From a checkpoint of a small mixture-of-experts model trained on Wikipedia.
Training: a variant of Adam for the experts, 246M tokens.
Below are experts of layer 4 (counted from 0) of a mixture-of-experts language model. Rows are named router (the router's row for the expert), down (a neuron's output weights, with its number) and show model dimensions 0-127. Each number is 500 + 25 x the weight over its row's rms, rounded and kept within 0 to 999. Numbers have three digits each.
After each expert's rows: a language model's description of what the expert responds to. This comes from a sample of Wikipedia text that the model never trained on.

# expert 25
router:443508480561524481497562477512484482511483517506542491491508506544501515508502474519501461490502485492498485450462492534524496513485500491517473512497501485502470464503477513499507479513488532533484516518508528541472490505470507502494499516494518477491518457480499456511506470518501482488460481539492505540510424483516453491488469504560582489506496511520481518497505538449477505452481
down0:494472469473515497470503515551514502494464500547486455514531469510494514513504466527477507515461526485504455524480466520515451473521472497510474469527528517507527536464503531492448475510468505491519517510522524557537521491531486512534479507497501515507517504460565532477488577530521538514518513554528519489440531504479478502453517479513480526462515505519524528494521493521496539503491
down1:509517515538477503503485501495536522493534507543536502449473501508516523507477535519438480473543532552462485507498470511537534507523507470493461502470481490493492534552514512484505509477437493550506487556522511513499530538538477540543487476478520523509498531512511496496490487531532557500552452492472523517497480497449499484516492512536527485516505525496471517537492489548498492479480
It responds to: Stat and measure symbols

# expert 19
router:491529451518514477522556479537510500457474523534492499507528524476506521501485462506505454494501499538487505468524466550509451527504511480485534475497491495455475475559519483494483522501488527520514487533489531479542564521472535533469525489515502541516482479435529521506512481520448537495505530497569473498516472468506514497531521499506528497484534507471496468490469578509506526507541
down0:536470480480488524475501509480494508486540522435505519493509444487496420481535525492491516478454510501494515488500478492532454474496519508517504514451493498533468511455501496490518485481539518511498526459493531497506480500485458533535506512478488529459487455491467457499490482531498515504523478548456496515537532526503463531530471475483506482468446488544513510513533486534545448485482
down1:487541496507484469524535553511492482490498482531498472481482479470494504525484461510471532533546493558525474448497485515487465550479491502505482491498513487511538476560521477519504465486512507523491472555468468488506514491487514503492481501492477508467490492499461481492490536508497523499504507537507513436483516491517496475462449463497496497519446508500521486460492547489464501533510
It responds to: Main verbs and sentence starts

# expert 9
router:501485435520580479493554461522524514504518534546510505505503492505464494505491461519532520493509493503475520499538492560502507526486474490471529510517501492448485495550450512468497481538481498532506476497519466516526505507496501476477481487513524516482519505503533518525529474525461499481504489452459475524510522510523386519502511463506527466460493517490469474525483496461485492474493
down0:485527533496514459511490539514476471515498496481470523490455496506494493455534535511505509473500468544449491504530476515523480480561517522477503477443493511506449507526463532464516463483472482497490505485476478455493442502517473507540462499492515495534474486510492441501485508507527522483519492511503571484526514482525503513493493519477487552491483460477459513502523438484497522518520
down1:530509553471476508503486526474473489491563504416543525484531480500495509502465536519491459474511503479490463498503517514469531533533534488527488508483481523499521479504505513535532484482501494524506488511554526492539517504479524480485521464485519497481513470477519522478524508467496510549487541526540496506491522478586490503500548491485543497475537508515513522455496471486546511479489
It responds to: Table cell starts

# expert 3
router:475507483500552498516497453527496497501488517509504491496523496518514515458486488509532494496507513488457524539475482517533458528497453482480487445453555512471468482484448508480456540510488483554524475457500505506480504495487533450542492481500498510482499493494544527479536496494478466504516493496502483504474492534496475507474499505491485479499496500460512540522481511457511508473493
down0:507480500462474549466497515471541510515508491473494509500457480496511500487482517491467549498491504535518468458500516518534497556459499521511511494499454519542538508485466487528546509508516484506538541473576546499480504526506497508500508508499500464457504504489463537485466520467502509497483502495465496535480476480533509496491492508538520544467527481492460489494521543487526500475491
down1:453495504471470540501490491517451446500493460502485490498425500508509501481556491517501564504513505524498520492482522519490499502528519487477512534465481480454533502522504501468489513509502496486494475486518512515506505495466486482538473517462497467525509519487519549515549552506550485520497486466520563473511506512493462454460482471489480481534527540500516478455524482502499486514450
It responds to: Prepositions after nouns

# expert 12
router:424529464501536459522509454522495494462498537521504523540506526499484482483496451531523489497546470488512522514498511524490531490495528483496521520503534531465500447506490500521510496512537502523527488445523479500488510500494510483489497509491508504463547467482489485517485497464466443462476452496509475514476483487554485478521475503516496502432523539497503486483509523468520481495494
down0:490524523504487462458456541452488508511517480493477484528479439503540512490479525484495492508453484516502475497495499463528520479495491471510485492480443508490462495475476486487469469493471531452450545513439494500506546481474497512477481452507496517525485520517516481445505495490535546517506490522525476498496536479529519535526481501500551503535492486514527479509536447486455506508487
down1:471489482484485491466498521490507497473504506484488497481517502480474519501501531504519501494469495494509540472513484506518467526528475493492515505539467488452470497475514517485506497461460487477485539518514539541518481525528496505516505546523470493483520504560555509491501478444533473524496519530512470519511499539471506506509501508475509503431476493464526499532480557514494507482537
It responds to: Mid-word fragments, abbreviations

# expert 10
router:467523463494503517520527479546554462510434481549508529535511472505471510533475496515513495500498513498519468472502495497517493504504473485519513457498510485473511513485514478521461509510499507499533491472530527541500477501478519466500483494485493503490502509477524527518458471547498432494520483530495514615499517501522478519526478499541533505483482534511481497527498507489491513498532
down0:502502529449506501524470492482478507504481488524500471517558532474484555469455486487514529509498484467478502493528478490468512490458521436509510507457529480510493470550506492500499468464528497511497457482510519506507465509475484488454532512504494509493535481479513454492483500523498470488520478498510488537483482506455520501543532532507478492466497518488491481472529523497491455524517
down1:505498512514552488503511462550498483475535488468464488505472493531462506489499526478455486527498466507532457477499457445528486465503521532526499473481476524530465513480490468479474471487515463532488490507487469502473470480512511495496500513503526509501507516536495500551487493511489510511578453490470502543543478509530492490495501514512507542555498459537530497497480477489538508480479
It responds to: Clause-ending punctuation

# expert 8
router:459555481521547467499524457518455480511468493561513496490505505489490498509532511540515479502469479493512473520482482547522463482478470487496484524512549497473455492456480504548466536485498488501481527455474482510505492536497507520468480495514519498499487485512521487448518473525484476459496516489489483560451487500539439486489489514459485493498489500479474508458504484489495503495494
down0:568487454518493516480476504502533507471501503504554480474528465518471511471458507513519520508505545492485518501546510494475492526485495503530530500462513468548446495563520539486490525452478504535510516533524519500514521486477520500511511498497510492512492518537511523519485484535538532470507499521495507461504474513518546547499561501516481491480495518467506532514503523499514490545488
down1:496475493526481537523508502517515512532492483476504499482509460507497474474495499432491461493471461510523495493461519476495491471509507516491487491538508533519462479510489466481501500498489555489529527462535502495501456505469506511473492496453537499498497518523491483540497517517479542530523494545497496511510530488478478528500493528469534519502513515461563499542470494500566521469536
It responds to: Score and table digits

# expert 7
router:511483472500545504485528425541528516472502513481540499493505541531507483514491501524497494500515541468487518504500518483522506524453509501493530496550549528479469474475508484497468484518523524514482489500485502479557505515487521502489480482493502552501479485468497540526533461533500455464509438488483471514490506527494480487486532536498504472472502500483494505517531501462501475500507
down0:513464461543500533490509510461514503494538530516506503504547505567512500485508500469469496481481467508488517492478481531453556497465521472516504521472488588501498464502485510505492474547535495482458545494479447543475506512526554520540498500507504480512511497479481544528510511493495525515496520517504519481481511501524535501522455520524534511483506493511474518488545460454498517512535
down1:510488535471508468537514504489502507514563508482456453539484481464493496503495534491548513514459514473504524556518507531513480577502488546525533496483471474529482475488539508456492482478509505447527461457549535519511488497483477518497500453514535499469510472515547484471520498483485513481525499483496539504505498512502484491485549465471505487476498473466525514540483507500498487478482
It responds to: Year digits and infinitive verbs

# expert 31
router:471528447509565448511555454564488480476484552569491502477477476497468490480500496490513493517506515520530550489525526492493476521494478522489523503492509483511475471469455542513508515495486477558527462507495494480496500506480514473487498481466517529519505484475492497499484454533487500483516477456492486570495511485520480462488498479510564489485490505503504474505499522501482496520491
down0:541478519477481520497489502464480522515545495486511537479513468481472491485540539499506535464496496471557494478532502500457522465528484516495500514459506487517499501511516521472500502458494467499445529486492536496456446487500471512520549530514547487496523507522540499478454493508468533486519512480488500526488478528507508517491495500486515468496474521462501486468502491500482499533520
down1:503486526494492541469493519495523503480493472486472544479505506490512471542566484515496447509505475588521502510485506518509530487523494499524503540525472505482503496516480468538499538505484521511495481486521498539488481518438540476495520518525500487485528512503534501551470501493500466541485509531467506530491484483545483539457476534506508468468475457534450513469476491513487497497474
It responds to: Numbers starting table cells

# expert 26
router:488495433515537488517509461535516515503506521546522510522496513502446479459491473536537526446485528515503483467531520569529493511506486497481508535459533474489492459491440456491526482490501449523533507476484485502506501529481499493495499494511515539479512483481526501504541488547506483487487489465523449496509506480495455554458553471523524509474478507503485541506505528473490491497546
down8:499508482517471484501496531499457515484519481499502518472490467522496508487492478498498459487499499523482486500516524502530498490547504504494502453453510527492508534459500536463496492481494512509534496502519497498500511469555491465533518472458458522476528492530498494509516486493496524460512536517485536509512482494541490457472453501525547497532465484479496500471511510515507467499482
down9:552502506528485504468477496480470462499469503515510465480526497489497521535523516482477483460493498477559495483530507524512469550522533530494564485511473471523497505531500443563520498517522502479514496536527510424511506489472518505460505524481485512499521528472470463497499475529510531466442510498501503493509498474537531497502506488517454466530465482440463453531527534475533554520486
It responds to: Personal given names

# expert 18
router:474497492496540476490545498519516527554457502509502516551489501510533524489492466492513490495510501512471462502495504493475528509482467500469504496524493526489490478491468491489509481479497529531496484462471451505521518500490554505461467479520544510514543488483491512488520419489501421467500486443486495566519465461555477481482511491493531469503488472497501526537516495463491513501514
down0:499494520490497538478502429484492536527513501503478496512523562530477512488520520517513493509464482511486489538518457572473537500465530489476502516460506492511501528518493470488502504526487544484453504514524536435471472555482519499480485472489509481535514514459519506509518502560476486463440467491468479512512542474451483511466469521550488530498499481535501511515514510517496510505499
down1:495495484499515493482474484479490490502495474461434504517512525492519500535470527531495495497525467462514550543490498474474497467516495473536487491477508521498490553525509543489496471489486462491493514492547514450469543466518498494496514534498436470451491442469503500507460489493493479484529508527479491526515509440503508517509462501482526535483527492548479522544485494476488522502474
It responds to: Adjectives after determiners

# expert 0
router:518507482524540493541505509548509521510456522480482485507547524501504512463516489489514504515515483536494543493487509523487523517459519454484490506563525514492477516489478503475482550511485508509509491506516472498480520511480524497457482510492521505494501469541486482515549502574478494493504474443499453526484467475501484482513521470530495487492485528512493509507522516519520510527490
down8:468474538463519531506521456493450483553472486459500513495523486482501501504509484519529512486492478508458512470522534521509518481526486494505494500476513519463521498501496501482484510488495478533485514465487502501475513526490549482463471481512512508492546494514516474500524505466460495459531476485496496477492520467519483501470498538514518458476509502507497518498490504470497528491467
down9:558503484473465505514506498510510488498510473508472489501492465540482509515448474537505495431486477516462498487508495510513519487475473472494507482479489517521502461464458475478538456471512501526496499512495490464492538473480478522498502521530499466529502529464467495448536482519540502499522506484463480488524483483502511481491525490459474503500519473541477504511463462452477524458502
It responds to: Articles and pronouns

# expert 21
router:479524461502527449504551476535518451492465521522539492528529524481515505495469484545542517473466532486521511481493530517505467501502528500508490506540513493453501483493484511495519527526486529505537482459467461467519519532481522501476472503485505528502523445474514499520513514503497470503509480481539462508492485479516437472513512529492486546504506571480456511536487509478500471454504
down0:517458501492524495464539504470486474493491536505461496497503523495519493483482500486471491506504479513502512519496531488512522475528496506522528497536479520482490536529517481465502494505499513489519521489523503471478497499494520537522493489514536487514506494453481487483518463491509498492441490488538490503526489486532551442489490519495512440480505534496499474528478531498528500518493
down1:585475508517519478467504461528488493472489500479514490487485481521505478505474534520513522532523489475483488498517501502482467504441466516472527510500532505492506465478513469511496517502516505517526480432503497517520499484485516474500536524545544496505532526504501518440463494528447523519445530475494549517530472484478508485525495487504528507428485480469493499476487526506464519492509
It responds to: Name and word endings

# expert 29
router:484510479503526466527517463525481511488502513525542514557467503516500475519462439552521495489499544484499517467525499502520488454492478494487502469502548503482499498500462521486497479494518484494523501480473506505515512524503517471485453500509473529484498500476548536533500456521507486480473512489521495531487478534472439490523514496559493496471510535508492549503509483462457516498509
down0:456524526497498468509485523505494445507456480491506507528517499461499508512483518506505505487498527512491536462470473463505492449512521476573525487551464483504530504462520507488471477489521487469476500502530533518503519518554518509551506515504495499481499508503535495505483537507567513527513499506491510514499502494495496508524447534486463558490511533522503504507511498491510509459464
down1:505511469511520485491509528473496525521541520486497524524474474486550501503534495485467478506516483498488500494455545461496539517465518564515494517485512517514527549539498481478467443506497474482515538488483487490502522538493509466473516513518456490457495462510530505496480474465440523502498509470442510515516466539502498463442441505497488473510542493471531475522515497508467463470505
It responds to: Proper name words

# expert 17
router:508568506500525444516509468486495486577481499516562485483527521490473519462479479513533481497491505501485535497490465505522502476466476491477489470493503557508469538486484477495487497506518541511504480538497480504495470502496532522481496503528534471524457467493511497528505476512487483505484487495531482550553421479527496497539489454474516494520496506505499494504479495501497518492481
down0:501477512492480519499493496500533497515555494472481459556482502487518505474494538484454480465503485552538486496473497494468465498491527509487494480514452501480490499541462473529527523464502518489522496484526459486429483549527523455505501506465484515491520535533473500559500464495505498469503509509486534512545444486536485498531516521497469490493519494492480492531512543479463511492482
down1:487525462492501503524510545482519475451538499491535488534484482496498529502516496503525488484471499475493509471530538521511471548466515523492506506482507458474481491521511466549506478483472538484454468541466454509510483477494503488483513550490500504479528507517504459507523514508514527454551496522547524468510499504489465472471588486491468498482537508494486479567518518492489527465460
It responds to: Digits inside numbers

# expert 28
router:479525497479533447514514457515496497536465492503544467499509545509538526512482483498500472494481508514511507502483494490528514518486551461501470503499495522499501491501461512471496500510507461495510461463486489497503496492485592487519488519516518520474523474486517484464530497502485444481511485507511484521500515491487457469528508529467529478503474502512504490496536483484519525474505
down0:506504494501501502511491524483488479502505519489556500508492489517480470481537542511491524476455460469461518496485470489501530511514505497494542502480449559492526507486479443558505485482525488509500488525480528535482515488456513501501512527511498486490510545515509480506510507452528503508474522489518529535493486482472495538514473480511437511504477489526499509495523508532550507506503
down1:472539508491543477468501523484469472514496492484524540506476527520524456459512505512520530517540559507476500485464450457521547530480518528494510482484482475493512504481503444452541508494479514495463477492516540483510472490535494480522474460512484462493502485480499492529524500533463494477480467477550562476473480553519530532509564555526486520525521490517508515512472503512510459531477
It responds to: Word endings and final digits

# expert 13
router:474511458529574482523497476513542494498477553528510479474493534508498503489463465536533477462479513475473471519514529546494474502533476536513540492504530515514496467507467472545493509506497466480470545452474525490497506499518503526483474508517544521517493504480525528486498488497499482520446502479518483525536467502513442521509507548492550513469493558513464494501486545492525525459484
down0:479507469506486501499484523454500512499530491498512479520474545509508517519521512494449459487475490515479499472422504466510470491544468459495496468465488506500489497533491532495502488499526470528485484494514495517507474535534467527489476532496480518539477494481492496560502530541453528498536503501468530453505506481524519513473499523516456486533526507487511523490556553529535548518451
down1:453521520515480475501505489468530544487524503511482512465487469479538508516481525487452492484484511532522561466484476474529469464495493484454495451475522503515463528475479511484499519550522507485524487571537480498502473499506469514505534507501487467487501501495483450514521500530511544462500485549496538467482507508499495485517518483510491463512497488482519507466519468499480521554498
It responds to: Coordinating conjunctions

# expert 24
router:498537477530571454478527479515506480499505540572513479531504545532502514494486499526505496532482509509475499479474502512494486562487496480486485491501522515457415508507454539478532502511526510506535476491524499512527494529507547511487461505542553530514492490486521513505482476529498481478494515503486494522511492466510463501524536477539538468475464493497451536524508522497503476503518
down8:528486492488464545479502526518480488485492452520519474521434468471453553479524479513535525531497486493533513477488480487527486520506517536544500507524515528526501458467489497489495484571472514460461509588517500530470527457510481481533513539523503518487520550520491490475504527499497478484500501511495533483524504510475514454521531514521499481494505536512489493513559541501440488503475
down9:525479478506530532490509507489491477518511499497508465489474496480504515489495557497490454483448510491501504486522547505512507483483470484523501458534485456519528497498498498519488500505505495476475513457514507525533514499471500470509477443489493515546496537502534520527468526483485470498511535463524499504475506464496503470496484503513519491556495542482495521494502526506472500479497
It responds to: Table row starts

# expert 22
router:477504483558552448521557464556504491453494543577490470493545492527462496497497448532512516495523521505503488494511486506511515527517494520518539511502528475491459490480455494503525487504549477565521520484473466509525498512507483486453497519498529537492509476496514491495492455528503489465505457441530508524515468512528453500489493492520512476507494526477472474501481500494507495499500
down0:529482495452516503536493518474524479511466496492456544496512519495463493494523486540467533530462514510537455510505497484520505491476444543517506517464528513529519503505486492533513500516503475495485503478498493466493511486459501515491438537487483503497510454524447497456494531489484515487523499495482516464465444547531500501513471519504482502517470513518482506529498482486464505530466
down1:512491548502516517526509535468475449501488500465510494500460529505499496539493495520478479513511493514476499524511544463489540459513483487520524509512502500498507458525497506508534482520473485467427513546505538526490510497469489528543493488462525490500516498497486502490498548495503503506510491491535491463528482508487514493469506492492510505525447502498469497483540487499465499504512
It responds to: Content nouns and units

# expert 15
router:468475469504520458473536456527481526492474525483521506483519488478522505458479473512527511494491531528498504523496489504480511491505506512471529497505495473475450452468481510465522486525481486551521489506487473536487536508505519469468464515521488533494589478499500518523496435514475487477506503503544512545523486507488488498498528505519541482446544527493481554525498486490506505479493
down0:490498505505476495486540531526506479473515500522485510518514504457477505491489567474474482500511545500510516511539468493485491517481550520543499537523480525531500500480508504510573507488522505520529505493470478510547506463512504519512471568488507526513485515494479485500490488534493495498493523510552516483511528500529532496512421454524526486480473498524543482547484479540488496512532
down1:537469493524513504505546468450503465523522518479531511495558523550517505513485512455467486494540510500523552515510481469518488530467514534482516490518517491541479491497508489463485528473532499496501472483497482448519450499475528508458506518471502550514477516498474511548460482504480497489464485516498513498500508469549584492470497520489488497483550479516524504510459491514474507516507
It responds to: Space before numbers

# expert 30
router:522477481527526508502484470511545549509481506477506499527503502503462534487496493474486501498510512516481515516531521493512437545511486477443519507527503520490458484529484515484463545517499513515517473494497513539574515558515527467473480487504478545472482531500498512533497487513486513468476520473499496541472535501490474518502532503511486444495473495479477504508491505514478487459499
down0:514485457567497506498505527507545483483501497498502546522491506498479529527527483478499505523509479473496476484510519536504443501445518503545526524508504462522511478474508568522540550503484479504525456512463472520504496485457452535493490544473479492513525518515506488514513511517489520511504498485480490488526480545451541525481485458492488500523487535550498530490524514510551525540500
down1:499486485486488495466487557481527476489515499520518470517461500479508485497483522478470522491564523543530545527503497519478512517504499513513478485524478499529491524519465506456503537441527479457494575500488460468527487499526492466512524518525520455488544498505455512529508526495482509521496520494487497505467571501482504514495527488474492495521483498479443498546501538491538491500493
It responds to: Leading number digits

# expert 11
router:447512491470542441533560476507507499508485508496482509484529503531510507486479493496483506449474545530455518496493495545505464480494504506452522468510576552486476497499470492477536472469541512531490471453498525505517531527472495456472472523530523519513506464465500484467532531564505498486493486524501473523486460471504453508531500515494501541481510526496481549532481541522522494507474
down0:547475527505471508494453517485491485507491498513492508541451486489554486537528516532526560512532488492506480474498485491517491521500493541458493553505543459484482480558518517538522503528518479495478481492502488493494482508523498474475491500523502529477531479464533499495499515519523498497495475471529524480503539487574464503469489501527509533509534516523487509506525475466473537475525
down1:569468501507458563510488536526522560470486446480529504499496461468508522493499483499521537530486444516501458494511518488486517529476503534475499537482540518472552510550494487532510512517483521507516447491510483481515493509515449533492462500513540461512507482494507523516482537488466509480497472454516489507505503509526480479518474488536509478460502474469480482514519475434499505531496
It responds to: Foreign name fragments

# expert 4
router:498507443540521494494542494520530532496502521492489521485459485530471500480488481527533496475489502518479515497500496564529482496498449484452522499552499500515490474501463538518487520492459475527517529499516459538496531556509466490515483467496530530522506507488490472508497492543478536513493463512491520535531480512532441493499516491521484481482486516482462495517492510514484502500473
down0:502503498520487531478488476461547522458504519476514529479507501510514489508494526508495553490481484506455498493522476490486485533538526519551494521485511454523469502504484443466502510519494461494537537542546520505487513466500503488530444509519534521517508515493486508512473524519526538508465466500502505486533522507472511511519524535551522466542470454521512534521525487500504475514479
down1:495509514467517459521486502492477435533485514510556473472483521521480484498490529532523509477544541469491518522508493490507488500456467526509522489501497465475512509518519555530541490480494492487499519484501503497506465513508468496506521501496469533503501478474508531493478519483500492548489461478509525495412489520522487519472496506519500548521539506520472527501542496570517452509470
It responds to: Word-initial capital fragments

# expert 6
router:437550482515572465477525450560486464512496544500539478504522479499502468447515493516537454519502524510492475478511470496547503496511500494525526494544520481507482482462467487514474502503502465524503519475489509531505468537481525471514487471480503530444514486517510439505501477537514416486510463474527511523482500475511517494475520516504496482480498504481485526500517483493479498509494
down0:496486506499520494490476517485517471505520524496492530488485451452540502518503503546459522517511489500476525506498519467524533463517475499517481518546502508462528464502492527479547502549515464550474489496477494498489495470550477506562533505535546489484481537542451497509456509472494542509479546502512558483471513510503534492510512494495510545529524457522485510507466492529525483503510
down1:518505465488491500511470532485472483486518521450455524465493505511510549481518487468498481466520491514506514451480476477514487515513504537524529512510489490513495500485504483532521538529523508495478586535498511533495472464517499526544506516449536478506485547527471499544529515478491516506558503498508507497502492511526508523452475504476477522485470561540542547433530491523510480484462
It responds to: Plural nouns, clause connectors

# expert 20
router:496516484524518511502503460546511507533461475476492503527534506526473474473454519506521515474486497531476528484511492548502498533476498513507460485562488498519493513524471492469476504539483504523526487501507480476551527502480534486495498533518540515516494475488528495515547458516512486534472475508512509515497491483502530458514500517548508507542461483491507487566536526502483477516558
down0:480500485458490530504513538495509497495514523519476491506526506489490488515519490538499520538467492502481496507495523474484527528464490476487458495460492554536490487552522525500484473460504465475449522486483487458482502501480502493500518526508507505498486505490501495483518531475502501508540492475512510458497467526467530489476487485504487487507540489472436505530536462508487491480457
down1:494510477541518514503487517516513440478483523518525492492452516488487488477521549501488511477501450510515529539503517505495494505494513511479518506482499427486476516488475512506518488508468525444576490536557524456505467528518482491501500511474492489522453509483462462517530485529513530489421492502530596523519520522481497515519471454494467477523508497500521523499490489469488538539523
It responds to: Infobox field labels

# expert 14
router:482532447493519464483522463509487483504489523504529480531470511525495482494507447531480474539529527529490466434485518490468512503469503469485528477547498538460524505535483474525542509488512505531517505454508461504532519572488494533486508510499516506493509513430490500498516469502475478484431473464513513542446479506518492456495492495574487486489518496485468495505497506490512530476497
down0:480483515445456523500482494544500525474527481479524506531496536484531503522537500483476504468524528482495512467483487479493479479522491533476482550477502449529478484529511503547507484534443483527506474513505516493498506514453497493504483490492499540508524508518504531525552548524493482470488490548536498488507508500516513500444494545512483506512503496514471488487495520474469520476487
down1:504507479486495524536520534499521525494497520522476485535522472473497498523487501506551439511483483532494471502482479451491488471493552495490513531523546505472560491514432482507468493501480454506510521491483479504543472502497454515472510470509497502479561487539507482485457464496482510515472552525506488460517494527510480528515509512542495497489462527521493516530511533472472542490527
It responds to: Table cell separators

# expert 1
router:486530461519564441541542478554512475512451555543474502485491502540511496507477483511506490493508506497530464496458508497535473550499464484530495455536538506478478519496514493533505495478509476536520505487476524507500511511489489477483487508485509542505496504478486523516497473476490461517486503466493491565503469484523446478510469556548524522497492549489492519536505537499553494488501
down0:527504521570475507434502514468480509539465496537482508527526503540487451485445508475514520487518450458510481500463498481459487520526473487502488460510491485504509515552512508528492531507501544562506549464506461469521534498509515502451544472532486515516521536519519511547437461507455516487472513507476498526463494462524504484517480529499516498467514509516524462478478524478504521480465
down1:501546529528509442482471524535450471481470499522493460540468521515493446500480533499503507477504502489528450495449540492484495557493504499539458492534498495514542490540498476513495512502485457458469514533537525502496466497472502533478500530514471502453475543507507555495473487522509511535493499505533536527498490517512487522512445465512496540521512503482498520505493473512467466472508
It responds to: Possessives and list separators

# expert 16
router:494492474477514461475525463515525502504471499502524509526534486492488481478483489502506496501488504525496500513527528511494539519501513498489452478501493555501526458460484505531493501475531479564513515433469437516505498515511523503510501484494531527531503514513526515500514464516542509506467484480504462535529485514462515461493499536511511458493479497516489490509496481520501525521433
down0:534480489503475545485518505455510532497502538479464450510496504490494488489501533468473540477464494529535526478493472496488522446488553496463493515455502532521477524502495550533503534545465509499529467485473477443465510505512483490536535504464495469513498477570543501507495487525478551520488510481505523515464529503531475497532487493475493482478479499505519470502508510508535569501458
down1:461503487555537477462521530466490470510516558528501509501476543489464473498536499506456511520522457494540481528486471436495533488488503511476489505527493497502530485488542504506513529471516486479480530560524508467478479506496502497475526519513508513494475462480446501498506489466529483443519500504510501511492501500527547500484513531471507517530552481476449548471482497499489484508480
It responds to: Passive participles after be

# expert 23
router:482500449471517491525513427500507468510470539518524515506493516508512515487441468420497469498503502537507525486497519535497501496507490494542497506482505504498520510511546471516439494497507492578508498489490459527511504462486432488509493491489516510514541493480544525501487448522519481517487487473504442552490512480514521473500525534477515490467488551499503528511511554482511492487520
down0:475534477508515496436501509457478452469488480491479489547476516471528477520499525451489512517480475484506506456490476499530478451482534504523448506532466520511532513493543488503491441439490502512506476518511495489523498520493517502550548499494499496525513502540492535479505463477482547555498501496458506526505496499492527515496516535484507481501488467500512502481527526523517498452490
down1:516512505534536466502521498518512441526479540505488490466487519468488496553484499463477497483491516509489473490486494499512481508519519496527517541524495460464568458541567493516456529494501470512479499516471517509504535485454410497520505484477489510495490545484486474478486488481479514508510517538508516499445492509505515486491482486473510545521526494496460489490490491500512507509477
It responds to: Structural punctuation and breaks

# expert 27
router:492523498489504479531488480505514493529470490536545454549498499512453505503512512496531474530513511532497484475469501541505526512471515446466490507451525488467483498497485481476495510516509520474506453486490491510504480516487540486478514477496499501467493527525471499478510504506504471494477506508509465538455508502461490499543494502498549454508485490441520470543477552475471547496538
down0:539473480500484506453500484470527500513500506514490453545492500515470542532503493536505497504501477471473473527496485500485518529501516435450517519479498518497549502515539543470480498476546525482484477509499520467479519514419527486514482508515471518541516486504525511540529492528470525491538485441468490510535496489499485531482467497510500478478505482531475520506515480509511489514482
down1:473507479456507536462507503501464498522458492515512506489512539475513526521471486503518471491510510496505473545525503528470491503487538500519521490472524488484490499496446494514475510476451495456455497497494490462539517480531509501508544526500463508428520501493485524508504496497497550516472487536467508488482512483476498481501523524529514498499498509500457467479530533491445535495479
It responds to: Digits and sentence openers

# expert 2
router:487473493535536475473525477474458496513517488541510485486498549507480508479456461515481488487516490510502530456510496543550468512505550480505540516523534512498458513519505481429476471505553518503484474503505513518504506539464548447491484502502492482533483509478503516486525457516479471492500513497503491499512503431495492470487471501468497476466490558480467509497492520500495499454541
down0:549496475518499480484499516539500501496495478480508485470473484488479520502490505513489462516498520490515510477496505534514474489445533474483494471454512470459468504542523509510501493497483480510523486578495525500485504516464510507486556472489491494500473487537493505575495527495464578531481508530489491450496496511477436500527551491496492493500489510511534472481507563518506507512525
down1:485474496489531507484491517477503486513502486528500498473517456529538497471494534494484493553507529545514481510495498499511517522511457516496499509515483562539503473501522492493506499494529483526462483479462473466517483457512513543473491477548498516525528485500493495488501479509507518518550494484522487533479432509496502502471432477463524481527502443476525471479513518471463507485506
It responds to: Infinitive and complement words

# expert 5
router:429512511476542462510530462552512493494459538512566495519530495533493518525510461527521457520542540473458470511465466468495493511492491481493520484507491490490504488513491513520494536510473532486489467510519482519520488492481520504499514504504513518524503433513513506540518434558495479451499497530478515511501453496481503507515531524499491513507511551426477546523455517494494505462510
down0:503473450465534518499477521467527508476546494473441490473466477489492448512537506501495504503466480522484479541531469502510555531513484493440518493501520521467497517499501472509461500523495513544489497528513455514499529501524516488499490487504508510478474512499474519519444521448493535493506477489490482507487558502541480476487508474476477457552510487526504493483499430491525486508480
down1:518488480497485502502551493465530516464479527517466495509494454496508498521474498508509478506505520514423465521516475486491511539483506521490517476473508507471506456495491477514504496471471463506498503495552498491523506514480522517524523476522498499500500524527513480429510512516483477488498500474552491489474560501464484507507515507528512516500502502522533526568477500495470515477524
It responds to: Common organizational nouns